Weights of a small mixture-of-experts language model, trained from scratch on English Wikipedia: 429M tokens.
Below are experts of layer 3 (counted from 0) of a mixture-of-experts language model. Rows are named router (the router's row for the expert), down (a neuron's output weights, with its number) and show model dimensions 0-191. Each number is 500 + 40 x the weight over its row's rms, rounded and kept within 0 to 999. Numbers have three digits each.
After each expert's rows: "comes before" lists some tokens at least twice as common just after its tokens as in all text. This comes from a sample of Wikipedia text that the model never trained on. Tokens count by the router's weight.

# expert 44
router:525471507467434486507463501526487525522481506510557461452395491487502477423516420464487552514483464468446490531551491577518480485514436548506491450423442529505493476519539432404509519502523532506511477466523532539520446576427487512450545478461500500531450497536500475495464510490473517569463500507511472617564481498497486549511604491477477504477485500546491500455508482542506467402446431543524498529485440510521537464409452532438477531526505508512621539477460510518571463559537508484525476564539542536491518434431566525516557506579491457502466535505506460545519498558542489497
down0:476522451441477470514546494515496423468467477592472495415449535480511562509463504411481455499550475536541498461463517526521529486486509480529564463574428490468482586552451553430470487536522540551524464425574467501545502483518492519466439586472511461492541522509599431512534560463461467520507536519501502543432509538519488485453506542497549500536496547520531505474476428461525546465512436455503547493498521474508534558473438523467476428505450542536470529460413499510472549503488522469503513532482491483472461465573449524603446537529458548526514462455468556443489434533452509478
comes before: ",", " |", "\n", ".", " (", " and"

# expert 49
router:552497557522418434534415516552508516555488506506484493480455484476449512451538441518530518546506529514376526526532441537471467463539494550498499468472459501469502455495458519468494504543508557494465472558543554525447451567538510455492490475503498514466449486448468484473508522488468536578474534528546554496585497491492532512510487529464510438523521500553488480527506473578527487470529452513493401472506449554506493480397487511451524463537462514549589547480474540519507530509546467492486495606500588541515471516473562498437535477513482469593476478510458463573549477548571446407
down0:417437561465573515474528524479476498500606427551512477493450415489490495458551461530516521508510469479506510455534500493480494513476420547476403520450486527450517548456557489476557494510422497469581466501577472490516542494525507519531557477500585405514493547493507434532493520534524499485413485477480502512452491546503502564506457583454432556488438511455556524571471483498493423496539542467497486438520609506434521561488490503551440462489509405565490451519526531489535555481480534492477499488566497534498470488503495481477466494523516583487520518460543507476492499506542508450
comes before: ",", " (", " |", "\n", "'s", " =\n\n"

# expert 0
router:505453513486442467572482494537451502513459564529461499470520493521499520452488430519536571569503492477428430539543535586487494504531536518559495489493560566458418451462468520457529530452594519547407486539529522518551463548472498577471485531484466536543484508495439490548544530464454479514532526546559573555502492495443504511498518606496432491494463493555521500526495477516500520447482560544526489500516506530500516444426463534427504531450520479522464463401421538592520441523521513467460472486539524527428475482465548509463525417529481502550452508511537486519542544460485526475
down0:559464484449504458521452561470506398499469538512427459590498509469493497482487477498486492609471480442474527485529540458511422497454566549549471513413486523508526530468495470456482418453522447501501518501504526448549532552448507500495444458537476491453523487454508500523451533514483385497526527453489511492528609527466428476462497562483478549513524532513532435465513498498450521490566465512575503551447528518504464502505509499494481496580519521519507443534476492494523476485478555504403456558561549538467477505492572530512487469575548441530434551522467528476517530448470591544
comes before: " ", " |", " |\n", " JPL", " \"", " and"

# expert 4
router:547428483491532518531506496517473556545522497474393485504445435452520526492557509493514579586483490507476513517493516546557489517463382553449485415485491454491456490558521523490407522496502507497516458504514563416507504496537431491458554516510516487495464515458433506572499518500476520455504508539518471517528432498492570556500471500512460479411392536484460517453507549543521478504493574489501449482552512565538548449449478468445466457481494458493546558471461484529499547556515547516524499500452517481484470414427557473541501535533487489543413511502432539557510511569496534454
down0:511440411477511544505561517553545496509518480461460518492545474482530498498462508419515443534500432510478487469509479460466429432506515498511447486500526494554525536540424432502486472562470419450525511480553523542571502497488541538600469494442556450469501465472498503445495480488471532585448513559452499428518516471458487450516439471501530470432515513493496529509513522407532472494489485514613499532400524457566543390420576479464453514491516443464579504498498462503484481454459469544526543430524473479555498474522499524512450468448494472533468477546505470475448523474500533522
comes before: "==", "The", "===", "In", " The", " In"

# expert 39
router:525428505456482456538496477551459512514513531571457471439481488505502517467524454490511579563490508475455465472501511522505450448465442553498445548458434485478490456599510468472470501503506500540498490521560548475518470505494516443470483525496453503462535500455524558511543488479450453478473540538539535550565575478477498529485539563466504482471450479532563456524522475550618466519494475533443467470504441541461580447452506528438424478491459477593566538480421574563537495514487504443499504470403529491505450432495500541511517561505414526598463492526537503521456498539493497451
down0:459541558453487453499515509433528486533612499522419408440546496491520453528551477547508458455510538473469529457554476500507507502524521464478534466526524532518438492455538448508490555467462498484403479549526489421476441479480530466547492471497498499485519471464568509499479532533539428523505506533467512492560452450500462604488447489480592576519553488514433493467534475422562504546484549542474537502503567545460555502552541484474529497500476542492544492510527523563536491508446531538523542441490448485563517505542445499540496438539531516498414531558511407495514417509455550471
comes before: " |", " |\n", " (", ";", " and", " /"

# expert 38
router:515426463449491475532468514506433558485441481513573496451461466433510508496542441520597551535481517497444582547545490501500482440589498565556475625490447470468409438535463545497538474502486531587487511481502502510451510520559561501462544483447516519455452509496481496498447463488420491557458477564519505477529525514475495497544451461462499467456444414560520541520533476527505506565453492473521469490597479531553462472466541536493455439524452459485540531461494594485486492474530527484484535519500540543499477514470551510448533515528484503532496479538574489541537562468509527462
down0:476486503478534486539489502442500499523494469476494518519550442479477537493540455464517509422489566558502452498553542481380460430582475512593465582523515509548440515420545500478567487452493350498486507480540589527473493480546546518429506508553461483463544495465554528460502487542505518543589557508493536547471498501468462562542435545499480481489397558550477492474554479481505499516462502509490485514439437453446491454433525538480522546452464537465488544521432473484531508484518499462495538458556467512536461549528527507525463484493503514459538521505450518451535514489473553560
comes before: " the", " he", " it", " they", " she", " was"

# expert 58
router:504466557511416437509508473493495545523459499498500489502446465498501566415538414544515555544507574516388496507486476513513474506494495567533469471470463501507472465534507457408489547497540563518442492510531515521477461550466465521480567473524435503463440478485511513492481513498408511576516509575528490533554492474552485553544471522462521483461500500501520469473465491591522503485489453532456468496537450576449494454392461513451501492526521495482538483464462522559532466566487548455490512571502620539503465490421601471514567517497439499516467496492435490555525511466537499439
down0:436557462515513524499523484497423501576447461514513476553527469438444507548585533539532427463541550529566490481476394401518495437471412502465507493497543504514484517541476521469519549497512502402469506538440466487453563494442445479454439531481526504551552501518504520520484489530499504505455433430542515489494506460544511483565443577538510453499499460559498508474470430504508529466572529483540495405488541446511522525512535559577545492503469524511519562514498519536488497498527477440481487487442395506447500510524529498444524487479527490508504508481510460462618533527539426497
comes before: ",", " (", " |", "\n", "'s", " was"

# expert 37
router:533438494451478460485484500529415590472430571509549451510448479484517533467504446489525561606539506533367545538496475579495459464519485590514483461394447507482460492582531553487461509519473564577486501517544504514565489534527533511476515488481428502479502509466436444510506509520529466479527496546503478541499510470502567546498533524458507467498542498462537511548583498543487440477499458462446461422481517558497524502491494489492439509511483521500519492427446494600557532448523511452503496490470480477457416483462536490508576473567486491494473498432487562533522527519540515484
down0:567491531513488528503445491485577491545501475535474540443483504482416488573510491551499480513530492527484507548507551478490514523454525532537420530518392562577539540484501519490492467479481558474531506468553551545480498507475520505497565420536485443488570478493490474550544490502473445410456599476552463513520512551493514499472503561548546493474468497512439476477487510495468445422528576509544498508480479469365489468540545533534444495499454467448470501474584492545485456482509471443554465482480545452537535567454519543435451542517486509452515554521517438551468483403497455525
comes before: "1", "2", "3", "4", "6", "5"

# expert 43
router:533468528447509439547476486510481540526482538525458517476460476538504519457516426502564556579478494493431532546495530518448473491479496538556511500530461528467529504498482516474521491514543514476463428504519535505466460595483521523532526523485539525391456516447459528544526567485488458510519529514571447605520528377495486526508514468517488511474449516545512503524523478537488428512542462522405414529538478566465488390434481526405508543494454438514527491476502469520453524449520479504569491482428487506507492510444535525510499496510522557572466489485516534630529563517524551527
down0:585479531498476440454529518506470509507444444514441538536442485497535442438492483477528538478527463548572487593533514536491497447551469514559435503468449534487503539496534457549505489467457559513445509436511576451489506482544478478519416480512503449509525389517514466511498493511520479562480487472477570529457499494537506590507534542598485515489548565550532544452515518498460521491532532409497461498524536476472472493524460489490470458477486523407481541432564504484431438481444518464486506502551497503578503468481443483442506541491458416493458548530485506473472546489410592471
comes before: " The", " He", " In", " It", " This", " |\n"

# expert 45
router:549454533477484516533459428500464556510502534529471502448506500532529523487480422479540567544542517545424455543632514521511450504526391510506407488443467501465523455468467541459581507457443503540481470601525578520510460494472486523480503536482411522497506510438505528552455531491435569523436465570556494522486486464470538525505492567488460433499427487518494580479469541517485500554518527531461477488524506557498483483436490543394433512457473530490554535496506489510518479461519511570488488578483503532424494478468524515428526510545492477533494497549473554536536496535516495496
down0:557466525545543483501488511459463478538497521506479527495436482454518441442562523480512518584513481467492499500477576542525544519508573514517518503503466523470514514497474496529501529538479576515483506535544476594504501525496559546542536536497462396518496534477489528446538494488470464477557474510489465461497475467541446442447549467430572513550514483589551470520512480529518473489451586548476452488487459462499483530584449531561512490509434470452464527552464529470434433503469512444551542472520498443421427474511556514545589444471435534557496474524470596566546501550567479464
comes before: "0", "5", "4", "7", "6", "3"

# expert 26
router:529444518488488503535504501534458577562453547473539466488504506469500489475504513505520513529543496515463498514528489555430446438474499528521427458441488513494424543543546523533485475470466577540447462519558501644468444520469594450515519414509548516465440517483509485557462485462492496501522483525500514548466528486474516563506497543460463480457446463523415495577439519521510505406386500519490459543509435527553542458472507519448441514490462441512553453446510521565578531498501472511450471508482524504443441448508544544446494528555489460517480484542503551555580513485527503506
down0:536458534583482514508472496454532518500502434511520475515547515486525479433458481553449451454525469421473515522555497470499479534505540458472482514452521495458537507520507615415523514504505490436499498470494479483425455490489549536472553532453521547534562506530440444488512444543428547543574472524532502531493561532477480437435513512511557524513455470472492451526541439559483523562395491494528413492423499612484465550470506586592502449517501480498470477492553490510483547494559504526543489474541516463530499534432555567455523495541502495462489494584471461573490480497507469518
comes before: "1", "2", "0", "born", "3", "R"

# expert 14
router:590468571504410516498474530494495506522407452528469518487457415524475508452484503511482510514514457549470526490529480548481510474435477538550368538435541529473486526498503483440466560485482555482493445542552528569567548467487458491466543513517500518491460545471507471485466475505425538594453488566502489548585475455498458559536492550477464502483446454493507503472487474541555482510516548506499466543499463574436501460456492540458488516431503416464551500477456433537478540511510545506530528510453500496489355473485562528546568484462503455522462533505467499543519524492524456476
down0:526564557541447563420537516629456582470537505502511491460500494562449505484481490456533473473446560485490519628485526555457493484515482557508465502481482479597572507490544542440462494522484463489510543454475472514527508483515533543523496491486547487498495511535486519458498475547498512486557425460476499550579497454523532499481479476583497494492518499454462523480434527508487442447497505465565412487478414475519491507458446458534447481422505533526535547571532481493480470457503550435536460499514472555510594418498465459425419491523464508437470490511507500483507545494557518524
comes before: ",", " of", ".", " in", " was", ".\n\n"

# expert 46
router:543393604424461459512480460464442512519481549543426498467512401494445508462536440481540530537498560489449452554525457508560518501497504532487500433495509451430478452511468539474473544544504556576468518538562558504524472495493530451421461499493549465524524503452414503476460505526500540513483540519513475553472559450514481551487544519499485419473488489548501542523460520502500468539515482503495496493563561517457460442454480543446438440477504518512540546453439512500479504513557492465449542593488518466492489492397511518484497533534491432512470505498433547595516535465563473481
down0:521517516433501533558519495443529494477496541575488576498484530510551566455513532484516500494514462471538501558602498508476472454386465380467538431466511470514488520592620475458473549475474546484499456487489479529474479489494549444556590503505529514540461467477556502514461505599539497534517499538461444559525478467496442535451507551450507492540540483473527529454575472457563537495492567571480548496482467520449457459513473498497515502523536474464476489538471513512503474493504508538554462462530575487463507487450568459465471454460532501536450573529504551525535517518591520497
comes before: " the", " a", " his", " be", " their", " its"

# expert 29
router:584478513476476476534519495529477547486448531557441495482476418441475480499583435525533548571512547524431428514539509556573521445512487552511465458442444493450430469532510473474421540567501539514466545471600506556555502514510537467507556458520466497497456509490466468543501513479469469522541519597524564503577454461464525505501526554501509442473492467496484475529525559557573467480462525444518469499474489524491520480477524470504507428507438490420480529431439518587492545542552459460501486539485506532452476507430526505509497472481437533540486460488462588532564491498536540453
down0:509523485544525532523483553493525560516502544480520481435560519437520487505504485526466514513424547440524525536481550579425429487451534533480493507509528545529482521500479540487509481508431519412553476510511517472521472554518461510453542515440507492468525553444485520474574528518560475652472515498531495548565576598484495473441552440527507545505505473555448529444541501384485515588504522498507495508452528520486482506484515507548517464510473552495607532563474491509516420468410523513538489430547531532504457499524476462476476525502414556468450505514520467482436504513494516500
comes before: "1", "2", "3", "4", "5", "6"

# expert 36
router:547449549446494429556517489571443598529428535536482491430455468503496502462540429482541556592544484539411502548539506524498457461488464566552454470469468490454462470557499484465486528478528518555446477513577560496490485519471498498462507520498466505440502478464459516549489503480437502483517515560540513541537502446477529549515515570424474442450458492562495492490505532543554451503544456489481434479531468562519506433436515528439455463541432484564545532462455502540501491498536475440526526512439561518453479459498557526483525529532442511558444472541494535552544525550558533461
down0:492447476543472503489433576531502467506545494491476414539474563497503484506557459624502484462478505521524455516431420505436512425551472492452464539523539526536550519497555495520526505503487526492509436487493527457460483528486489523570534515466518474535560454566489501495501487462458484555436523491517510512584497529546479499489536534492497498497491518529473542446485476426544593475447468456434500502477541543527492518508505497586459523579520542524537407532511558445491490468530492466490512549520497505565533493508573512514512530501395543457497546501459502425510369448450412478
comes before: "9", "0", "8", "\"", "st", "/"

# expert 17
router:515442544505530400575464504512497450543463488498482473453476459472473508506533500478584558519567499502418522510516534517473416500480449566493491509485508455462497530510489525433456525471509521512442508533537559522525476506475485506485491480505499530433521472490479490480456553535438499523526557571559499496479503478493521514523539538474417481437441476529501490501552485580554507539540511523554410533591448560508513468427448527516479468483472508536504474418490534568526500461558462472483465570439509495497442481495553516450509586483448448607396436546478518545530510569548508478
down0:511563507525484474457512465527511427497544524474538515529499481553518506546522484515514499524468497504560533489499486484483529439584530547485395495449467531521479514477422458472523517543512507519531556476475490482470569543519490481498495478476525546578405475477459492479478476487481437446488503454412472470569534433513496528482564556515555450518555454486462521471452506439494386449422510524474528447436480475483568462474434511516469446498470505500527547484503489472512520513479481533519502547580427473487478460499417486473472534611447479477490586608542586480451547497491500526
comes before: " |", ".", "′", "0", "–", " |\n"

# expert 62
router:535448559522490521504500452527373568531504462491551481446475471454491496503501504521557548597474500527493517558491459530516492444529483566542463525468494474500490450480419497477496544520501533551453450514538577540541458540461494515516506494535584476521475484504521544487437505513453515494497503538509474530499476466469529544495568533452498487465500508484451512428494534618537455518482553518420482475553428507478511436449495512542465491462484487535505526464434503554511562483514499525552497596527512451439435481485576520420564570455489530556481463574495512532496617502531531463
down0:566596494446492441532538490559476468535478396477465487552406440491500416558516466516492559492541494456510495580496522507555525419507497483437493483555542402505556526534553489508449462461525537517513494516470450482544481526476442489476529509574498572437518469575500524559507532473489518486526465580515468585549416540495487497521516570526492531578518448521476455521447470566546514488546456487492498540474527428464520456500434483566511539495463480509501503437500459481468520517528547554551514470426520518496515486486431425516513489494535528485471490486533564503480538531514450467
comes before: "8", "9", "6", "7", "5", "4"

# expert 40
router:543403522438463492514469516523499525500491503548523477506462470472437452451513511503555601510506463514505531503603491520569491475500486518544397463489493544476438528571455550516497493452520485523445448492533499484538480513475473498486515463516529524487533502520469547447542472526504515565512469502539536584473525505488472582479470469486512479439406493505549493509488498580518446495481495505503491521545514529519447448472506488482471399528434505547572544421491548590511519516548476495547503515523537511465472527465557517522497553555499448551407419479534548587607504496474547422
down0:490466542507529545522511599441552542549544553538438495530565489424469546482498486475413558526507506527493523510533439443522545537468418437527524464543462481450430497578547478468568461462529478441535475473416395473534443425475493522481489527456486501554516454509511507498526581473533548504463445469539481514433513524506487424475508416497455525474473554471506480494531496432505512583507474482521509470542467534488493489573519505472478570478541497539520460538555444494520512460482595557500484506508498495480470532489446466459466494512569432509430522449518507503479476515455534443
comes before: "-", "|", "==", "===", "The", "="

# expert 32
router:550453546458508427549507478571427583525425526543472502443452467480497498440536439473536565576558468527423525533544515532488469467475471564535460493430446520444459483550492498473480531476503533563439487512568557517494486528471485483483535506494452506440520483455463519537503506467433492481535511532549522539526516449456511541525519561439458444453461498551498479503525541544562473469548457504467448485519449555547524441432505552450451458523428497555528544457443509543492491493540488450526501539434539516451473486494550531513531534511447493572431494547490506569569543533547532460
down0:486469480465508425447504498504455482532470568467495493488465604497536423505483529507549494435493528481487482518510491498489518530485536464526534518607562543477511463561501461459568397553539465468482489567511525488499469486487524463464493548489524566503582498584489524479520466493565531459567531460450471486487524458452544491476501417474495484473574515507551387435493464436496521463428503426561532576519543558538502437547434431490443488489478506509491481501497517536430538478557475481513445554554479504525511447499463508498436489491507422476536442484470513532546463483556466512
comes before: "-", ".", "==\n", ":", "|", " MPC"

# expert 54
router:522455527514471491513488494498505615486534483552504545499495442525460516514487521488555531511507510500496431546503524531487429503527495560561374467406517418491499381566445431500525531473488543509449505458547490532546445562506495424468516545441451480468456510477431481495477466456418481581500508552552463531516418474486503535518483546480507524502383461495476531444531498561511445541499535534528447495493472561492471503485495567506530460532507454567575533456459479531512473506519489465575527490535510487486468476470533501491493454571491518541473456506464535541550508573515477470
down0:487480423442451466544484478523476487515544545467521443466499568477523442470562561557390405500454496486470478495472527552564474537473431487476463603447449510461502520495553517458421460493473533481514532483455403538474484499520464491524517542461421515457500523572470528493532481473540473530535469568535486481571574522488506537564478420451516571539591506488470443432532543484551510519579463565501450451523511491488521491493494459460485518516548539487489486534536525472520471513460494473455566486509518536466557546514527485495552476525465471502510482455520476545527441582519518555
comes before: ",", " of", ".", " and", " in", ".\n\n"

# expert 13
router:524450574450465489542504514529463509459495562485478481459467471434444526548491530450483502548492526487491545504544506496464472488486544531484463507435518522516473506568499602485508607537506562518434450469514482569491503575446530558449547557462524480449493484494496506487512522485443472551463518552573466473557521500507517521543465525431538506473478475486490529456552488551514401524468477526515451463497566533475568465467511537510407442532477493497540488462435458515482539506475495491607491574541571484490460468512496499521479530500405517548466490537519541518538490516656519468
down0:449556450584492475424516431550420582516514511426458487525476548469485434480472490496555505503545508504453484472510544549593519518564416507538478491478517488455546513552509435535498478510492455468483527454505510411529413477457524478547503484527482550505499534500446512489530443567525516489533500569567473574445474454454539528493600541515503447511516476534517453558545552564581544451513526523499500440464443480582488455464518473525472520498512526521477506463555525513484488419489537502398471525472501510487523478473498485497440587517526508567479486530455564516520551480503499482
comes before: " of", ",", " and", "\n", "'s", " ("

# expert 35
router:567448526450485438570526502541430625495459524535471505445433458474505491478545417480539565574555473520433504530525508508496447476489455527566450508472469508428475474555489499456475519469538514531432487480566551500491470512486523497470479513476462517425492464479462548547478529468464536500535530553504514513515506471500504579482490558419463427476450496552517527542544557588519437475537460524493431480537476546514531429457515526465456450510421484550535511472464521505521513495536474458523489554457530516459426481474549527505570521540481486566436532522509467554504508509544579446
down0:509454514531584402435575577476380490458521518562506522449564522505503506470504513494478507546524563562495498499495551525485511496506500487446480455497541435459447518460457611554481459587562423503450559483549438523495462503556505448540513518495490496499490539476428488523512558501551450470504514435474482572533468478518491544463490510522511540496508520491512527545501522564499444555514465485522495518493456423470556459543560459503435449543431491540460460550472479541506555478503492481507478536471532508490532472500494499489479447432433449476516515584494474540526430418563499504
comes before: "0", "1", "2", "|", "9", "8"

# expert 25
router:506397489472553484500473491519450523535412507497501535461513474493488488410474484497534507589487529454486454579511478509554480527475496531485409520446516500470505462485540527455441512490510480568494551551527515501474462487469551463535517477537529474473485492484407549511509518459489529529561488565541550537546471479477506506516460585459493448498493566482541468525532463562523504498510448530546463514440449556535531481479516517536502545523434485559520465495472469585459469404526584525557470524467534536455449486452522549518490452550466454488477461558416469603506473511554529390
down0:523426463559473480501586526543472521468492421507558513466474470516491511472515492551428477536527517465523500502519493436521476479441503511526493470552469518451482576498449510477519519511488507506504509403525526540513517525519535528530516560466451489551415459518517518366454561564490463434451563539494511470592520471449534517481552477540567528485483513519528570455472555537497462495562517489522420484481513470507500519440456435534472534515559518512518525497443562548458558496443471404570533500523503446489498474441467524497418486504517502591544542426459442500470503501564511520
comes before: " a", " been", " not", " an", " the", " be"

# expert 28
router:556472526451441509505449475544474516501486507580522478462540489533485530528574459468515512520587504452486531540526536513481448474471494583491433491345494482495484527554503505495467575488500547499524484480533482461563443470450478501433526497542560497469442518449521519465490487508372456554472487484540551520558479507494491509569504572473495514500384490526468532466510515522529474510497427484470509456525513571466579499486455471483507507437442466537528495465424498512540522521505447454536490561526479434491440504486558533463500481519495461539456404489501553542531492519595470483
down0:538481409482512481512499458546510479497540549536442426457510491526452508556487564514531543513507523468505550457474585438529519437468517419440440605514481467529504544520553500476502586505455548499473491509500460476510549533484512536606509530496454510470505479502468498514567523508505460498491449485472417415525493472415492420479467495505488458479512426524564554533560554530492481521508551420529444522485544505513521459510479514530425480499495540413545452469522491495504563472464540527503519548564499554460530440454461549593496499461497519498515521434539489447506530472570550471
comes before: " of", ",", " in", " for", " to", " and"

# expert 3
router:538435521487457456542470484505438559594380499561514487457454485499541496489519440510499555531549488537389506506494509546555538476512498553517480461433403508500491478602518546530473579514547483543509503527523539521479534502478532499479483515538524502452506501488424529535480504506477499507437525530534508526548520456439508560496472522475496462449508530554600506461463543515559511517558477489449420539506459550498471435436484571445433436565463492520519580503468462478503476471488500468480476499439525504470458505471502516507523466573522484547486440490507545557537515492620520474
down0:522442448485511493511477550486470467511550502541548399496449529555530542443560465523530458510522452543427451382518554450544492458521512452445463476523513521457560538556500495520527467545537447521461464506424521546491474523469418468483514508497418499547533516459511450437461465379501445503475487489542499473536530509491460457499526469438468406566527528559477543504484555505518524499478479522539443494514491511501540484532477557501441490514532487430482505440553534498484528498476548421516495588534506544483532460455511519528522512494553549507527471526546479510555598555584514514
comes before: "9", "8", "0", "7", "5", "6"

# expert 21
router:543441556466494431571526486558434579523441539541482487437460472495490514456542434467552562595546482529409526522544507528501472469479467543570456461448489498454454478538495480467489529485515540544449495514569559495493483523492511501463509486507455490429497464466469531544485498484436525500531506554543523546535507460468530560517514567442465448447462498563505488498508552555545452469536457494477442492529467547528520437431523536470449453515425478563531520461442512558491499496549492444532518524454563501455470468477547527509541548501430509559434476550499514564554545548538531436
down0:500503467427498478577489451500518453527481449471534519466468438541459514495486506462504539522486479450440478500521558440511554552521517519516519574453554446539553609526476523577558524541521501500565518456519473448493551547527547578491525439438483478481573480519491538459461453458483472452528482520492457518439537515521512554514533501464575576568460473537524455562620491523586546448548478570456483546479523539498522550502523533453497484504515504430505504516505491450515458489548488467503445508495417454476519485575464474565486504471522557543464482464486567529437495469454529536
comes before: " ", "-", " which", " −", " who", " but"

# expert 7
router:501329556455432486565447506483469502513472529586492477482403458472496495473522467521501548582535483509457538518483491526469490456479470506569505463488475489488499495479497499529529546535514569565428495520560567554554487517493536497490568463498442498491488531508428471514460480515461472476520481509507529515570493465480471520466520557415506496466448444509551534529533503534519486473478548498492452498559402507454499489496505485459521442521489418500492535469464525574474482513508541473527528493491595476473491475472539524494466573512396469554499509501461491613549577529572493485
down0:482512540444412501593441488507557572495478494500457527499537499536535469462537524488405489454540535533494528457549495506430512510525484517464450484489504549500541499557434504526483486504531499562548520513461506472504465533459413444507537559474463461531514571499516491491511475514530475538534480476453504444468539546511472472528475584417521545540465474464456581461494493474507456522580523524474470511543429482486490511530479539527627533502421574492543512498450508557567540507512496506550510523512478494430477479547499480489517504427510464462445529499610482501488422463572584434
comes before: " and", " the", " but", " which", " a", " he"

# expert 34
router:519384490489487431548470470499433506507502462500483539474514511550428498522544487499477582525515554474494455526525470556504547500481449537497483528443524560500434491537503535458482529516546496551455478549575482465510475483492507528468557477453529520497528488483421455545467472483482547532526483556546568482494470481457502614529549464411425462517491502547467513508490501515534488427463439555485502491581487526499452465471507519505510424491489539499502545485475504539480520526484455467485559499444542474557499435433549501475537461481450472523472457607498545637599511538470442501
down0:466471522517587481515442497513503499475454478537492458527477446520508553491451491541490418445540534469485458558564556498440463516495567362542497572458548492483518502578429491492504456513513568512495464542451483551467453483498483448517527584494458503529573503495502494534469528500549486511516560520419610500533477447476492526489473458503588498497528472465466576477501424477570560473543497540537483478507467476528426526513526445548508559501520466501598534509525475553486489497525515532489444543559525453503562419500523589484498454495505518502493516485530549469518500454461483439
comes before: " the", " ", " a", " his", " October", " January"

# expert 50
router:512424549479520469555490485523460595524483515519520505515474502512473570468501490502535539490537538486471476544512454511525477477435451525520490521434550459479531509518540506440473540494465525598429510529522557514541505528449490482468500484471476502458473498441491534493442493471448529534504524491540415526449495471471523541534515529502438499477454523531473545506538456565573470464509446503475458479657475544490468429428472595396442496451505507574531476473458489534543466441495528524511479546493525517478498485466544494425484513482400479541412493531505436534525580511523447442
down0:517448530505543498527523490518553510474486508548497472478571488457430528499443560487490526535509467496448477565516540497463504614504478507454502524515546540482520548535444570472578445539476453506477467473574497518517472486464529524526513437506606519533495516530436496464512470528486454499513482539453378479521589477457526464525533556462433508482459468472461471537526506501568516499427471381482453529605521516525511502444563537510523444487502532489516483478518513529480553529564452466513431504539562471490506542528460432521474451462443483574524444452466555484486480502426539509
comes before: " |", ".", "–", ",", ";", "th"

# expert 10
router:518460582444482469532459492549461574536475541514513498503479473535522517484497441483495546536501481557397500508527452504575445458419445523529473503476511547497536505485471495441487533442517513520409474558511550511499506559488479513510484539489474517441529528494469500557480492529466491481446485491517484511594414496488559532520503529447448510495443473545487472471499460501509510519485425451458493537591433556464491436411497515443463490526487489525460489472488595495489512563528493459528455506515523519457483430445508526500577542602494505552421550586490477561528597508532511436
down0:490442478473568609555480586555450514513532489512464490496483486510406499546445491521501530484500494536465453517516473467466517470485491480535499480502506522534424471581471439458488562514627544492506500535498457558478478448546515464492484446475518478438496479505489538534539408461461572514510525473482472496459592528566483462565533478513508515527536562545467516445457528516486522457520578454444449436463513569496500543498459435491484480432548468533509514481450535507536444523438529417443488505520500470521474480469470468517467515506629470501511452499530493560549505502552517439
comes before: " |", "%", "0", " |\n", ")", ";"

# expert 57
router:548451554486498443565503482559426555520456576526546501407487443488500491462511453490510546573528478529425511540550514494508456478462511540568429513457511490428484483580491440465493537493548509540457493521550554468456481523501487471443513490507497496434532488476463517513474541498450489499533521503508471522530543445477553567499533518414446440445447492545480483501516502525551457447553469523446457491507469540530518436411489537449487471491443481523526556434440513565489505480529503461506518533431548548419493465523531530496520565530464488552428486548483554583559518571542532463
down0:447534533496421544483522443507467418472449526456489440485529490438481524437519420498498536499482520518469521456446469498521459443426514514501502495526489501467488520532517487476458573507535541573530490533506462489560486448502484476516519500505518488531523490552531553585521467527488533477440567559499483454493531474366531472511523511431468549495510490528540481557476487448508540432441422539528473451483452506498446518521493432415472541555555539490412531428530464543549485496441523476492493574401507546508522438573466488484488519546538482495510544525563532390484493520472493517
comes before: " the", " be", " a", "–", " his", " least"

# expert 2
router:555454571459491468586527475523435546506456544554488472433473473482495488471559464497552555597523540535445544587529500548442463482487474547540462481480515475452480422526483483444499551559519536522432509522579514480487513491528524497467529490494501473487469484484424496557518487473415501565517519567521533524519539411471522548489497573449498456435459496520494508487552552542564489456543479537482442478481454532489515417431490505458466475515413495580564523467467448549460500491544514497519522500412526488430491487481538549478517509495446524541478497561503525551538552544526532446
down0:510563475542437424474482414519495430478505470545465481556461546516446564596505440463543505504517456519476405504578502497502479429452555551491552485494441488483499507528562524473438503540492513470548501469483496515464445434510445541485559533499550499481479455501463533486498513543570515528460516516560507489508505431519559479470466504462480489506545472494454457436466500545526429469609495546461483504457520521440498483526497536480608506544488579516533542491455500511418557593516568464543444555463513497490480504553540490459514450540488451464561469515527466455503501559531520509
comes before: "0", "5", "3", "4", "2", "1"

# expert 52
router:533450531435505427532523469564436575497450488515489517432444487503497512474560448491557532558525429509432511558521491529496475503470479551534453468477465508498457500568456489481496537459493528508436457516557560511476481483544533544431504508512452523491448480479440474544489481507462486489497481497555511523541545446485538567498514484416464498469460401516525484489527530564548457475545439483466468472502516547542517476465511533457501425509439508573507535488424476500515514462571523466505507516414581495446468469514594494508526492516410468547435481509502513548555613578545518464
down0:481513502533608456466642492509448537477540497448432484468517495528474474486501522487455511484512472525530387413478503509462477490460540505492469556557498519510528477523474534474525499500569554492478498465532524472487479471457496507494542491611530531521472497527458505491530548468417464455543620552550500451513453530540524461543408518469509420485593507495496504454440508562560583428576517436462500503498563448556500482503490523505497437466484452514527503503510513500488441534531472510491493455500508482438489471495484516549442482436473461541522504516536558560515562546485479498
comes before: " ", " Year", " Species", " Olympics", " Festival", " ago"